Weights of a small mixture-of-experts language model, trained from scratch on English Wikipedia.
Size: 8 layers, width 96, 14.1M parameters.
Experts: 48 ReGLU neurons an expert, 4 picks a token.
Training: a variant of Adam for the experts, 5651 steps.
Below are experts of layer 2 (counted from 0) of a mixture-of-experts language model. Rows are named router (the router's row for the expert) and show model dimensions 0-95. Each number is 128 + 24 x the weight over its row's rms, rounded and kept within 0 to 255.
After each expert's rows: a language model's description of what the expert responds to. This comes from a sample of Wikipedia text that the model never trained on.

# expert 45
router [139 147 154  86 170  93 158 123 156 112 134 111  88 134 112 132  93 161 171 108 142 157 101 125 125 115  91 104 123 100 111 165 129 124  93 121 137 141 166 132 107 102 158 176 128 117 145  87 135 127 127 136 117 150 190 133 142 132 135 152  84 156 153 164  86 133 100 148 136 129 103  89 116 111 116 126 172 127 126 148 129 151 140 153 109 113 122 157 117 108 151 112 160 116 136 165]
Hyphens, en dashes and slashes joining compounds, place names and number ranges, such as Inverness-shire, co-worker, 26–34.

# expert 20
router [137 148 172  96 170  94 144 132 152  73 125  81 115 154  85 128 102 168 174 111 138 163 118 144 100  94 112 112  93 111  98 155 129 141 103 150 129 139 145 103 138 139 163 150  95 106 138  94 152 163 165 121  84 150 127 138 127 122 125 151 126 134 129 145 132 123  91 166 128 139 118  91 135  90 138 126 155 143 126 141 123 140 137 167 109 121 119 140 104 107 143 110 160  89 155 143]
Mostly the article an after is, as, of or was, plus prenominal adjectives like main, major, popular, Royal.

# expert 1
router [163 154 143  83 144 107 148 137 156 109 177  68 131 142  99 134 109 136 160  90 158 169 136 157 120 119 119 113 107 106 112 184 125 109 112 127 149 159 158 108  96 126 136 158 115 122 146  95 149 116 132 127 113 140 168 125 137 144 110 187 147 152 134 136 117 116 110 131 129 113 116 100 101 121 107 139 138 136 113 173 107 159 128 173 100 127 114 136 105 114 124 117 147  99 184 153]
Opening pieces of split words like en-, dis-, Cont-, Indust-, plus LaTeX symbols in math text, such as en(abled), Indust(ry), backslashes.

# expert 24
router [129 128 146  96 136 119 165 123 149  83 176  92  81 129  92 130 103 133 177  98 141 146 103 124 124 101 114 113 124 112 105 127 159 115 132 134 178 130 156 143 121 107 168 140 103 133 159 108 144 122 153 103 112 150 135 158 129 142 114 150  95 161 135 165 105 144 102 134 137 145 127  97 101 111 116 151 155 129 106 126 129 150 117 172  96 145 108 168 100 121 182 103 165 104 162 140]
Last digits of long numbers like decimal coordinates, postal codes and years, such as 46.1397(2)°N, 199(4), 776-001(0).

# expert 17
router [126 186 137  64 148  90 150 109 158  88 126 109 123 132 104 107 117 152 170 127 136 163 132 143  90 132 110 127 116 130 136 143 156 109  94 143 192 149 136 149 150 117 155 137 112 126 141 127 176 127 169 125 119 165 155 141 157 110  98 160 111 159 152 159 120 130 102 139 150 127  74 106 117 116 103 146 137 103 104 134 115 147 140 123  94  99 105 144 121 134 136 111 157 113 158 144]
Relative pronouns, conjunctions and subject pronouns opening a clause, such as that, which, who, when, he, they.

# expert 9
router [140 178 144  79 145  90 152 108 130  95 147 101 105 112 120 138 139 165 153  86 132 136 101 128 104 110 109 133 118 121 123 145 145  98 103 157 164 143 164 117 109 131 152 172 101 110 138 100 176 166 146 119  92 157 161 167 151 132 145 164 131 141 168 130 109 162 126 155 147 121  94 132 104 118 109 105 156 128 124 149 119 168 125 147 117 106 108 132  95 103 125  91 133 104 141 157]
Word-opening pieces m, l, Bl, Gl, Ph, pr, often in species names or technical words, such as m|ares, Gl|en, pr|olapse.

# expert 2
router [143 138 150  96 161  82 161 122 148 110 162 101  93 141  96 146 119 149 165 124 121 123 118 140 126 114  95 122 135 100 121 168 145 113  90 123 123 137 137 110 125  86 169 128 103 116 157 105 142 133 146  92  91 161 137 156 185  92 119 154 111 170 129 153  98 125 115 162 118 149 129 104  93  96 126 124 129  74 119 125 118 129 155 158  99 137 117 126 114 101 152  96 160 112 157 148]
Nouns of sports careers after the, his or first, such as season, league, tournament, game, debut contexts.

# expert 31
router [150 151 165 109 175 106 141 100 142 115 168  88 117 127  86 138 123 136 153 101 148 151  94 119 107 141 116 117 120 104  88 155 160 133  98 130 173 146 137 126 145  97 131 156  93 143 137 112 167 151 141 110 126 133 151 172 134 121 112 146 109 141 110 145 105 146  64 147 138  96 115 117 111 116 137 142 146 108 118 140 103 120 112 158  62 109  90 141 109 120 156 115 139 107 167 158]
Word pieces inside Indian, Pakistani, Thai and East Asian personal and place names, such as Raj(amohan), Muham(mad), Sam(iy)appan.

# expert 16
router [179 138 140 124 150 103 156 119 132  85 129  92 121 125  91 130  97 132 161  96 142 140 108 142 125 111 118 120 149 123  92 173 154 119 109 152 172 162 148 115 145 133 137 130 123 117 129  69 136 150 151  81 104 136 167 156 139 102 136 135 111 145 155 157 110 159  79 129 144 122 129 102  88 106 118 140 161  99 126 145 108 138 133 145  94 107 108 147 119  89 160 128 179 136 144 159]
Commas, mostly between place names in location fields, as in Livonia, Michigan, plus within or in after Location in infoboxes.

# expert 7
router [165 134 154 102 169 108 156 117 143  82 152 101 129 126 106 109 107 168 163  88 133 154 116 121 111 118 130 107 129 101  92 139 150  99 109 126 158 153 151 114 138  78 143 157  86 141 123 116 169 131 163 127 104 135 155 166 158 133 119 133 118 151 152 139 118 167  78 129 128 111  80 112 115 120 113 113 143  97 112 133  94 162 129 151 105 143 102 125  90 123 162 133 145 131 164 158]
Dash-semicolon placeholders in chart discographies, table separator rows and cells, plus words like born, said, by before names.

# expert 44
router [132 157 146 108 145 112 162 104 146 102 124  72 124 144 111 131 120 125 167 108 117 131  90 157 106  98  81 109 130  89  89 177 157 123 110 118 158 153 165 121 136 102 151 118 108 123 164 101 144 145 129 116  94 154 145 163 136 108 135 176 112 136 122 136 125 123  83 158 151 106 121 141 115  89 119 139 156  94 124 139 127 114 125 153  96 123  83 126 137 129 191 122 144 117 142 158]
Consonant pieces in Slavic and Eastern European names, often in tables, such as Petro-v-ic, Koro-š-ec, Croat, Nav-ratilova.

# expert 47
router [141 136 121  83 155 111 158 131 129  75 160 113  65 161 101 125 124 144 163  98 152 168 118 130 112 126 104 103 154  78  91 148 123 115 114 146 134 140 149 119 139 107 149 155 125 139 140 108 152 157 145 100 109 140 131 149 147 133 120 148  93 146 124 138  79 145  92 118 118 132 105  91 115  96 129 105 141 118 135 141 133 130 133 166 114 145  92 141  98 103 166 120 164 101 158 179]
Third and fourth digits inside years, such as the 0 in 2003 or 5 in 1955, plus spaces before numbers in table rows.

# expert 32
router [151 145 147  99 173  86 141 112 148 106 139  68  86 121 119 130  85 150 139  81 138 154 116  98  85 109  93 131 116 115 125 137 150 127 121 140 132 150 147 112 107  95 161 155 105 142 154  97 136 110 147 126 103 140 147 152 133 106 114 161 103 161 154 152  95 136 114 167 122 144 107  99  91 118 133  96 143 125 123 129 115 171 139 148 114 132 123 165 104 131 147 102 172  94 155 155]
Word-initial prefix pieces such as un, re, sub, inter, ob, high, as in un-opposed, un-ified, ob-jection.

# expert 14
router [130 158 155  96 171 113 147 108 146  94 162 126 122 155  89 139 110 136 158 120 142 172 125 125 119  98 117 136 155 118 105 157 152 118 113 154 153 144 144 129 114 109 155 139 124 139 126 104 151 123 139  70 140 179 130 146 159 133 115 174 104 165 119 145 113 122  88 147 118 124 113 117 114 121 121 113 167 133  98 170 110 162 140 161  80 129 100 172 100 115 149 109 161  94 161 142]
Common noun and verb stems often followed by suffixes, such as ob-tain, transport-ation, view, head, government, design.

# expert 4
router [160 149 161 106 141 114 157 130 137 103 135  97  98 136 118 137 139 186 146  78 116 122  88 129 119 112 104 116 129  79 102 170 145  96 103 149 165 163 160 136 135 109 168 130 109  99 139  68 149 134 133 129 125 152 126 155 131  91 132 129 125 152 139 164 118 119  71 149 144 106  84 134 103 123 117 120 143  97 131 145 117 151 116 135 125 143 112 135  97 115 141  97 138 104 153 176]
Opening consonant-cluster pieces of split words, such as pl, Pl, el, ev, Pr, Str, plus decimal points and thousands commas inside numbers.

# expert 53
router [139 171 136  92 143 103 174 113 147  91 149 108 102 124  99 129 106 153 146 120 131 135  97 130 110 123 104 113 122 133 116 131 142 124 112 129 157 148 150 125 126 104 133 147 109 135 151  79 169 126 139 125  84 158 155 163 169 127 145 168  96 146 109 143 115 139 118 116 148 137 118 141  82  86  92 120 142 116 128 166 107 178 148 163 110 135 103 153  80 112 155 103 152 107 171 159]
Single capital letters starting a name or word, especially T, K, H, L, after a bracket or heading, like T in Texas, Tory.

# expert 61
router [140 144 162  67 175 117 168 119 141 108 152 110 106 128  82 110 116 145 155 112 154 156 117 128  97 128 119 100 150 113  95 157 162 117  93 116 135 125 128 120 126 127 127 169  94 126 144  62 145 126 139 110 114 140 136 163 159 119 136 140 102 137 104 162 113 132  93 136 127 106 104 126 109 103 120 136 142 105  87 166 120 148 134 161 109 139 117 147  96 103 164 108 154  88 166 155]
Verb suffixes like -ing, -ate, -ed ending words (blocking, touring) and spaces before numbers, as in Top 10.

# expert 10
router [156 166 145  97 133  93 145 124 144 108 145 105  69 118  96 131 121 162 155 115 155 145  98 135 115 119 125 114 124 105 123 131 148 104  76 159 136 157 155 107 113 102 155 126 108 143 149 112 164 110 130 113 118 178 163 153 154 111 110 150 138 128 122 143  95 119 108 156 142 124  85 132  83 133 108 134 147 109 112 167  92 164 107 165 122 131 115 139  82 108 139  87 160 123 138 165]
Word-initial pieces beginning with s-clusters or similar, such as sp, sc, sh, St, comp, usually after a or the: spin-offs, scrapped, Screen.

# expert 8
router [157 160 151 112 167 124 160 121 160 103 155  95 128 152  93 102 129 146 128 106 151 137 105 119 107 106 127 102 151  84 124 166 154  73 108 140 170 171 170 114  98 118 156 180 113 110 152 119 145 167 134 109 129 165 134 167 140 138 148 168 126 156 138 138 124 134 128 109 141 135 114 107 110 118 117 140 124 131 116 127  97 157 118 163  93 130 105 142  81 120 133 106 164 120 151 154]
Short word pieces inside rare or technical words and names, such as Byz-ant-ine, im-ag-inative, Mart-ina, species names.

# expert 63
router [158 142 161  96 144 103 162 139 157  87 158  94 101 131  92 102  92 146 174 108 149 143  78 140 113 122 117 123 118 120  91 143 143 122 105 129 183 149 174 126 153  89 154 130 105 151 139  79 135 127 147 135 130 145 142 138 149 140 123 149 127 133 143 158  90 151  95 141 110 102 107 127 123 114 109 109 152  94  99 135 112 147 139 157  96 129  98 125 105  88 159  92 147 125 137 149]
Commas after place names, list items and introductory words, such as "Washington, DC", "Meanwhile, Peter", "California, Berkeley".

# expert 29
router [143 126 150  75 163 100 146 132 166  79 158  92 113 128 105 122  88 155 142  82 132 141  97 132 116 110 110 116 139 106 121 159 150 121 115 145 184 138 132 117 106  91 139 142  98 121 155 114 140 131 143 107 112 179 124 144 164 101 133 153 122 144 134 142 101 129 107 151 144 117 112 128 107 104 131 119 156 115 118 154 127 176 116 150  99  99  89 159  92 100 140 112 164  99 155 161]
First digits of years from 2000 onward, mostly the 2 or 0 in 2011, 2007, 2019, often after a month name.

# expert 43
router [122 131 147 100 142  82 145 120 145  66 146  89 120 104  76 133  83 147 149 130 139 137 120 144 120 116  98 125 116 100 112 169 160 101  85 141 162 129 163 126 131 105 149 149 130 154 159 110 149 152 148  96 112 152 155 168 140 144 134 136 105 144 139 154  90 133  83 122 115 127 135 113 101 103 140 127 137 134  97 148 129 134 138 145 102 125  94 154  92 110 157  93 157 107 178 137]
Determiners the, this, same, each right after prepositions like in, of, to, e.g. in the course, at the Battle.

# expert 11
router [137 163 132  73 149 105 161 123 173  79 152 101 116 140 102 138  99 155 150  81 132 144  93 133 113 104 103 104 127 107 105 176 168 136 101 136 167 146 132 123 149  98 148 147 108 106 140  75 152 128 140 122 123 138 144 160 140 127 126 140 129 129 133 145 107 140  96 132 117 127 131 109  94  95 101 115 149 109  96 149 120 161 136 134  96 136 103 154  70 117 139 121 161 115 163 154]
Spaces and signs before numbers in tables and dates, like minus in −22.3%, plus prepositions such as by, after, before.

# expert 19
router [138 132 165  87 153  96 160 131 172 103 153 114 130 159  84 128 102 134 164 114 146 177  98 131 115 108 116 103 140 100  96 157 136 103 115 124 150 123 137 142 147 100 149 150 132 104 152  90 139 140 150  98 100 133 159 153 162 127 125 154 107 160 133 142 114 130 102 159 131 108 118 123 100  99 126 126 151 104 100 143 132 139 135 147 115 130  80 146  82 103 151  71 129 106 144 178]
Second and third digits of four-digit years in dates and careers, such as 1(8)22, 2(0)21, 1(5)49.

# expert 39
router [155 159 142 103 137  85 145 130 164  84 143 100 117 135  87 132  98 137 172  97 127 178  85 141 117 127 120 115 132 119  89 147 158 111  89 125 154 182 155 113 122 118 135 149  92 141 158 111 153 132 149 117 117 148 162 155 123 107 146 154 110 146 137 131 107 148  99 136 131 115  90 130 115  74 138 155 130 118  95 149 117 138 126 157  86 120 111 131 111  99 154 114 157 121 177 140]
Pipe characters separating cells in tables of sports results, filmographies, episode lists and rankings.

# expert 26
router [144 128 147  93 149 112 148 118 161 102 127  84 107 131 127 123 118 143 150  83 169 158 134 125  97 142 110 112 165 115 135 142 152  63 112 154 160 140 156 125 122 127 173 163 126 127 126 118 169 127 152 120 111 157 161 150 123 144 118 179 117 170 134 144 122 136  90 157 147 119  91 135 137 117 119 117 161 128 114 142 129 158 134 156 102 133  82 165  93 105 151 120 126  90 164 155]
Word-initial pieces pro, e, micro, ra, O and internal ro in scientific and taxonomic text, such as pro-ximity, micro-glia.

# expert 37
router [168 152 168 110 138 123 114  98 123 105 149 112 113 121 104 137 110 126 149 108 124 148 103 135 109 130 103  94 177  77 112 185 134  94  99 151 160 168 136 125 126 115 153 163  98 127 155 112 159 133 148 130 117 168 148 151 132 101 141 163 103 150 146 158  99 125 108 133  99 146 125 117 125 115 140 148 141 117 107 144  89 171 156 122  95 128 104 111 111 110 171 105 154  85 148 156]
Middle syllables of words and foreign names after a short start, such as l(oy)alty, trib(es), Cal(c)io, R(iz)in.

# expert 58
router [130 165 155  83 145 113 172 132 136 106 143  80  94 144  96 120 106 160 165 100 153 151  97 124 129 129 104 130 141 115  99 185 133  86 102 156 133 132 171 119 122 111 119 112 108 127 156 111 174 130 143 119 113 144 157 135 158 139 130 170 100 144 126 141 104 136 112 140  98 114  95 127 110 100 138 148 155 122 103 154 137 141 106 133  99  91 107 129 111 102 149 109 159 124 183 160]
Short mid-word pieces, often vowels like o, n, in, ic, within split names and words: Bl-o-omberg, Kuz-n-etsova, prosthet-ic.

# expert 46
router [141 134 139  93 146  96 175 109 153 101 147 115  86 122 103 117 102 174 158 125 136 133 127 135 137 109  93 124 151 127 115 141 159 105 110 111 146 154 167 119 130 104 157 139  82 133 138 100 159 141 139 121  91 166 164 162 167 115 160 167  94 156 116 177 118 118 104 140 129 116 102 123 103  91 119 126 153  95  95 150 102 145 135 132 123 118 106 137  94 116 164 120 160 106 150 164]
Lone capital letters beginning names or initials in sports tables and rosters, such as N before a team, R, W, H.

# expert 12
router [158 156 160  87 173  93 164 105 128  95 130  70 112 147 108 122 106 141 133 103 157 153 129 115 117 124 106 128 131  79 123 142 160 137 106 141 127 140 142 123 119 110 127 164 107 145 146 112 139 142 142 134 104 168 148 180 152  94 128 160 111 170 129 141  98 153  61 166 154 127 107 118 136 108  99 144 142 120 124 139  89 124 132 156 125 120  95 151 132 127 165 113 141 103 128 164]
Short capitalized first pieces of split names and words, often in tables, such as In(grid), Be(gović), El, Se(an).

# expert 62
router [134 146 138 109 130  70 136 126 144  82 141  87 114 127  73 130 122 144 141  90 150 176 120 141  74 125 112 134 130 126 108 157 148  91 117 151 164 162 134 127 139 124 157 176 122 122 167 108 171 123 142 133 109 174 132 173 146 133 122 158  99 130 121 142 108 139 101 142 146 126 104 117 108 117 113 108 149  99  96 151 144 156 134 127 127 128 112 159 100 114 170  87 131  90 151 142]
Determiners and quantity words before noun phrases, mainly a, plus other, two, several, many, various, different.

# expert 23
router [125 128 164  92 139 122 173 112 149  90 148  94  95 144 105 130 128 117 151  79 145 169 124 117 118 130 104 112 149 120 105 153 163  92  75 134 165 131 134 123 115 123 172 172 112 125 124 105 165 160 167 138 131 140 154 155 147 142 123 166 124 128 159 145  91 126 112 108 152 111 101 127 127  88 120 132 135 107  94 156 122 134 136 144  73 107  98 138  94 103 136 113 144 103 158 147]
Word-final suffixes of Latin species and genus names and other long words, like -ium in Mycobacterium, -idae, -us, -atus.

# expert 28
router [127 140 122 111 157  94 135  98 159  96 127  71 117 124 111 131 120 140 148 101 147 181 111 143 125 124  72 113 139  81 117 164 153 134 132 153 126 153 149 145 151 112 156 164 103 122 170 102 161 164 164 144 134 127 153 145 133 111 142 155 118 129 130 161 128 128 118 102 126 136  86 115 112 125 109 131 145 121 123 149 127 149 119 151  93 100 112 160 116 101 144 114 183 103 165 182]
Superscript markers ^{ and ^ in tables (km^{2}, Rank^{#}), prime marks in coordinates, and pieces of Thai script.

# expert 48
router [136 136 150  84 144 104 149 110 146 103 145 109 107 111  80 131  99 140 163  97 154 172 116 120 134 120  97 107 114 123 103 174 135  81 111 114 135 142 143 117 164 126 158 135 111 126 154 117 139 127 154  90 107 182 129 146 178 103 127 160 105 158 106 143  97 161 113 128 127 122  92 117 118 117 132 122 147  91 116 113 111 154 103 161  98 112  90 139 108 121 177  96 135 107 158 152]
Second or middle digit of short numbers in text and lists, such as goal minutes 7(4)', ages 2(9), 10(5).

# expert 54
router [151 139 140  98 157  92 170 126 147  93 161  89 105 144 107 118 106 156 137 130 142 148 118 129 121 119  87 103 142 118 102 129 139 108  96 127 177 172 152 127 136 110 182 169  92 130 140  97 130 162 127 126 110 154 143 139 160 134 131 149 126 144 122 162 109 126  98 162 137  97  92 131  80 123 114 119 137  97  92 133 122 141 155 153 104 119 110 121 109 113 150 102 138  87 183 154]
Symbols before numbers, especially dollar and pound signs in contract or prize amounts, plus degree, prime, slash, subscript marks.

# expert 30
router [136 139 169  91 184 108 149 120 157  91 130  84  86 150  80 143 115 155 168 108 150 161 118 127 118 116 112 105 109 112  94 145 168 110 118 116 155 157 144 145 130 113 149 167  85 116 143  82 154 136 154  97  95 152 148 142 146 117 133 154 109 128 129 148  98 135  93 136 129 106 107 123 111 104 114 126 152 114 102 144 124 153 130 151 101 144  92 155 122 116 142 108 152  83 146 137]
Ending pieces of names such as G(ang), Stor(ley), Wood, plus digits that start a number after a space.

# expert 33
router [114 146 166  88 154 110 159 132 177  74 183 122 114 139 106 116 114 138 147  96 143 149 101 114  85 122  88 136 156  94 118 150 133  96 108 146 156 142 140 140 135  84 140 152 122 142 145  98 175 134 142 102 115 143 170 124 141  95 118 160 142 159 125 147 104 140 105 116 144 124  96 107 100 104  76 159 137 106 100 134 116 146 149 142 118 116 128 162 123 114 151 122 128 115 164 147]
Sentence-opening There or there before are/is/were, plus paragraph-ending breaks and See, such as "There are many", "There were".

# expert 55
router [144 147 150  96 142  95 148 113 140  69 128 108 109 134  78 134 105 160 151 122 136 139 107 137 111 105  79 123 144 116 106 161 154 105  92 142 148 161 153 118 139 110 150 146 116 121 124 109 161 129 152 109 104 155 172 169 137 117 113 134 121 136 119 140 105 153  80 126 151  90 101 135 112 111 133 122 151 107 114 163 114 145 120 163 116 124  99 167 100 105 150  88 140  79 172 142]
The or the beginning titles and noun phrases, often after commas, periods or of, as in My Mother, the Mermaid.

# expert 18
router [156 165 136  98 146  95 167 102 164  93 179  99 115 113 119 140 118 143 147 101 131 150  82 127 112 133 102 107 143 112  79 142 166 126  88 142 171 135 139 125 144 106 153 182 110 138 135 119 162 150 136 114  98 168 151 165 147 138 106 149 103 129 128 151 119 139  96 157 141 121 129 108 126  99 102 130 166 121 109 144  96 118 112 162  97 107 110 144 126 117 153 123 149 124 164 159]
Single capital consonant pieces starting foreign place and person names, such as Z(anjan), J(walapur), Ch(auhan), G(ulf).

# expert 3
router [160 150 131  99 149 107 132 120 127 100 128 115 118 173 118  82 119 151 153  92 148 139  87 100 112 141  96 112 131 107 115 144 143 129  75 134 141 145 152 130 117 117 164 157  93 123 139 102 157 146 139 133 117 190 157 175 159 110 105 166 109 138 129 150 113 126 116 137 154 122 103  99 110 128 117 131 173 119 102 148 128 155 124 134  94 123  88 158  84 128 144  93 171 119 152 158]
Short lowercase word-opening pieces, chiefly s and r, beginning a longer word, such as s|ubsidiarity, s|ophisticated, r|ising.

# expert 6
router [141 177 149 113 181 109 145 138 159  83 145 115 114 134 104 125  93 143 176 112 138 168  80 132  98 112  91 109 156 133 105 153 143 123  93 131 162 160 157 116 133  97 133 151 120 133 143  86 148 127 135 110  82 151 147 137 155 143 121 131 108 168 160 130  79 155  92 151 129 133 124 139  94  95 131 118 136 121 110 142 127 152 138 155 122 120 112 149 106 105 136  99 159 104 141 158]
The bare space token before a number, mostly a year after a month, comma or In, as in "September 10, 2014".

# expert 42
router [140 144 144 120 157 111 149  74 116  99 156 125  98 136 102 133 123 148 184 125 155 145  73 111 132  85  95 115 149 106 102 142 169 127 105 148 149 164 130 141 158 122 144 122 100  98 143 118 151 136 135  92 104 161 157 189 159 115 131 165  89 139 151 146  98 130 109 151 108 140 116 120  97 109 105 136 162 112 110 151 131 151 130 151 106 121 114 146 111 133 144  99 154  97 132 161]
Word-internal pieces with w, j, m, p, often after a hyphen, such as Mahad(ew)a, post(-w)ar, Baden(-W)ürttemberg, Kre(j)sová.

# expert 38
router [135 167 136  90 142  96 150  94 158  75 159 112 114 145 106 123 101 155 127 112 139 164 112 132 108 105 115 112 135 131 134 142 154 128 119 119 179 159 160 144 124 108 135 161 104 146 146 112 149 128 133 143 112 139 150 141 143 134 114 132 106 147 155 137  93 135 114 151 130 122  91 116  94 122  95 122 178 109 103 144 109 159 109 131  92 133  83 181 103 133 143  76 171  99 171 144]
Opening punctuation and markup such as space-parenthesis, opening quotes, = heading signs and table bars, often after line breaks.

# expert 22
router [161 159 144 104 140 113 157 106 152  87 151 116 127 127  71 109  86 166 133  94 143 145 117 135 117 111  70 125 118 133 101 140 156  95 105 116 177 143 137 133 134 115 143 166  98 144 132  89 164 153 164 121  94 146 142 140 159 139 135 132 120 119 147 141 103 134  86 139 129 104  93 117 122 111 108 143 151  98  99 147 104 143 138 147 100  98 117 148  93 120 155 124 171  88 140 145]
Colons after field labels in infobox lists, such as Family:, Frazioni:, Distribution:, semicolons separating names, and colons introducing subtitles.

# expert 59
router [140 136 159  82 135 109 155 122 171  98 151 108 110 135 107 101 134 161 175 109 157 150 127 130  77 124 123 112 127 128 104 140 150 108  97 138 158 125 168 116 154  96 148 132 116 122 148  69 172 137 156 123 130 157 138 146 149 107 140 158 114 129 130 151  90 132  78 167 123 121 114 127 120 120 104 126 155 105 138 147 131 128 134 134  82 132 100 124 114 105 165 108 168  98 158 175]
First digit of numbers in tables, ranks and season spans like 2014–15 and 2022, plus verbs such as went, going, brought.

# expert 36
router [146 151 157  79 169 102 158 133 161  93 148 109  94 126  98 120 104 145 173 104 134 157 107 136 108 123 108 117 139 119 105 148 166 106 103 144 165 143 141 133 143 106 156 159 108 125 150 102 151 133 151 117  86 154 146 164 164 119 105 163 119 143 134 149  91 142 103 140 134  98 114 119  98 105  92 121 152 110 102 153 114 153 129 152 104 109 109 153  91  98 162 108 147 110 156 154]
Closing parenthesis in article titles like "Trice (surname)", and first digits of years and numbers after a space.

# expert 34
router [135 150 156  93 136 112 156 114 114  79 169  95 115 104  84 103 133 169 155 102 132 172 121 139 122 102 123 104 108 127 116 144 132 127 121 109 148 127 161 143 116 104 140 181 103 134 127 106 143 163 144 132 133 164 127 155 168 128 130 145 122 148 128 151 110 113  89 140 128 103  72 108 111 112 103 124 132  95 109 144 129 149 141 155  83 137 103 158  88 102 134 101 153  88 170 155]
Digits inside years and track durations, such as 19'8'4 or 3:'4'7, plus colons in times and year lists, and cost or billion.

# expert 40
router [128 130 151 111 196  99 178 113 148  98 118  70 144 129 104 116 100 156 145 105 152 140 106 148 110 106 132 126 115 126 133 145 155 127 108 162 150 133 164 128 142 101 132 133 112 106 168  90 169 150 147 124 112 134 129 174 134 124 117 150 138 140 131 154  96 135 100 135 134  96 112 140 119  84 108 113 165 110 124 129 113 162 119 171  88 127 109 144 121  80 164  99 152 102 138 157]
Direction and region words starting place names, such as North, South, New, West, Central, plus bytes of Arabic and Thai script.

# expert 35
router [148 151 161  88 157 118 166 112 156  88 140 103 133 141  92 153  95 140 156  92 131 154 121 165 117 106 104 113 109  86  95 152 156 118  88 127 154 139 158 125 154 123 138 140 108 134 154  78 145 161 145 109 102 159 138 152 154 105 111 140 139 147 108 130 107 142 101 119 107 127  92 152 113 119 114 139 125  89 109 155 121 149 125 175 115 132 140 133 106 103 170 105 130 119 179 163]
Parts of place names and proper nouns, especially de in Rio de Janeiro, plus Roman, Iraq, Boston, and pieces like Madrid's -rid.

# expert 60
router [141 127 145  79 148 107 148 126 169  85 156  84 112 132  87 112 126 143 157 103 145 148 122 141 130 134 121 122 114  97  96 181 161  89 111 136 149 137 140 101 155 117 155 132 120 119 157 112 158 132 137 103 122 147 151 191 146  83 144 164 127 157 149 160 118 123 102 138 128 118  98 123 114 113 122 131 170 114 122 141 121 153 132 158  89 138  72 139 114  97 151 104 123 108 139 167]
Final digits of numbers in sports standings and statistics tables, especially the points column, such as 6(0), 8(1).

# expert 49
router [141 163 162  96 144  84 175 134 157  88 160 103 143 134 109 134 126 157 156  76 123 133 116 108 131  97 131 108 114  89 120 159 146  92 102 126 173 118 161 126 161  92 165 158 121 129 134 103 137 112 126 100 117 143 158 171 162 103 144 143 112 146 137 151 140 137  92 156 114  99  86 118 106 117 122 115 145 108 118 142 127 159 145 175 103 121  89 133 126  98 151 120 145 119 132 152]
Thousands commas and pipe or semicolon separators between figures in vote and sports statistics tables, such as 5,253 and 18,711.

# expert 50
router [125 155 148 100 153 108 157 101 160  97 138 103  93 159  79 135 108 154 185  86 127 166 120 132  86 129  88  97 108  96 107 154 121 115 112 140 148 138 152 136 160 111 141 165 116 118 149 106 176 126 140 133 111 153 152 136 152 134 119 160 141 135 104 148 118 130  92 116 153 114  99 129 124  89 106 106 165 114 118 143  97 143 152 143  96 113  88 140 119 109 159  94 129 114 136 148]
Bullet dashes starting list lines after headings like See also, and common English first names like John, William.

# expert 5
router [142 131 167 101 125 104 175 122 150 109 172 103  93 152  87 120 113 153 164  75 169 165  87 143 110 129 127 125 123 132  94 157 151 130 114 122 154 137 148 105 134 124 136 129  96 151 150  70 155 145 128 123 132 134 145 141 147 134 119 170 129 126 143 143 111 125 114 169 159  99  93 143  98 109 125 145 139  97 115 150 127 157 140 128  98 116 118 136  82  96 139  93 134  94 145 170]
Word pieces inside foreign names and words, like ie in Niebel or Thielepape, plus partial bytes of Chinese characters and year digits.

# expert 57
router [148 154 159  71 160  97 175 132 160  87 158  97 104 134  92 131 108 146 150 108 131 152 113 125 121 121 110 110 116 126 109 157 146 114 100 137 177 150 144 123 126 125 144 156  96 118 146  90 163 142 156 123  91 161 143 151 136 117 132 152 111 148 132 152  92 133  99 152 133 116 101 126 103 105  91 136 152 105 108 149 117 151 127 163 105 126 106 145  85  98 166  91 149 115 157 148]
Digits inside years and route numbers, plus place words like downtown, University, School, Battalion, such as 2|0|07, Mc|L|emore.

# expert 56
router [131 136 167  70 146  87 160 124 164  93 155  76  98 134  90 128 105 139 156 102 118 155 109 128 114 132 108 112 135 105  94 166 161 111 100 115 164 144 153 130 105 115 165 140 114 128 144  98 140 139 157 115 114 136 150 152 166 130 120 161 106 155 129 165  86 142 108 143 130 116 118 108 124 108 107 125 152 100 111 145 119 150 110 163 101 112 104 133  93  99 146  89 164 119 141 149]
Nouns ending phrases before commas or periods in war and biography contexts, such as World War II, space, action, troops.

# expert 21
router [167 168 157 111 153  87 178 112 141 101 138  84 140 143 106 146 101 137 142  83 131 145 112 131 123 121  79 124  99  99 111 126 156 117 101 134 161 143 137 145 120 102 140 126 131 118 132 109 150 133 140 134  77 153 159 161 148 106 116 154 128 152 134 149  98 136 105 151 117 127 126 115 108 114 131 148 178 128 117 136 100 141 116 149 123 133  92 147 106 134 190  88 130  83 161 173]
First syllable of personal or place names, often Arabic, Spanish or Malay, such as Har|zan, Al|-Adwan, Dra|ke.

# expert 25
router [151 139 142 100 154 111 167 126 157 101 152 101 107 120  81 131 102 168 162 122 151 192 105 107 112 130 112 100 131 135 135 126 131 101 115 134 166 147 155 128  98 130 141 168 106 142 123 108 162 124 172 113 101 160 145 147 155 151 129 129  83 160 108 150 110 148  94 136 121 120 113 109 131  68 128 126 137 113 127 143  94 170 128 144 103 125 123 153 110 101 142  95 147 111 176 149]
Pipe separators after numbers in tables, list dashes, and words United, British, American before States or Kingdom.

# expert 51
router [134 146 160  79 168  91 153 121 164  93 159  93 108 129  92 131 116 148 168 106 141 156 107 137 116 114  96 107 132 103 109 141 164 120  98 137 173 149 146 124 137 121 152 155 109 123 145 107 148 145 155 107  96 157 148 154 139 119 124 159 117 137 134 153 105 137  86 149 133 101  93 122 102 100 100 141 162 103 102 157 124 148 128 159  93 139  97 153  94 116 145  99 151 105 157 154]
Auxiliaries was, were, been after a subject, digits in dates, and invisible marks in coordinate lines, as in "was elected".

# expert 41
router [140 141 131  69 163  76 156 137 177  89 144 102 126 124 107 131 121 122 157 103 137 166 131 129 121 118 101 129 157 139 118 135 156  74 102 131 150 142 146 142 130 138 160 147 120 131 124  82 155 138 154 115 133 132 181 176 132 111 110 180 149 146 138 152 107 133  97 138 143 102 129 116 117 108 105 127 143 116 125 148 120 133 131 153  89 117  84 139  79 101 145 101 129 100 160 153]
Word-initial pieces of common nouns after an article, often starting compounds, like fresh in freshwater, river in riverbed, water, air, road.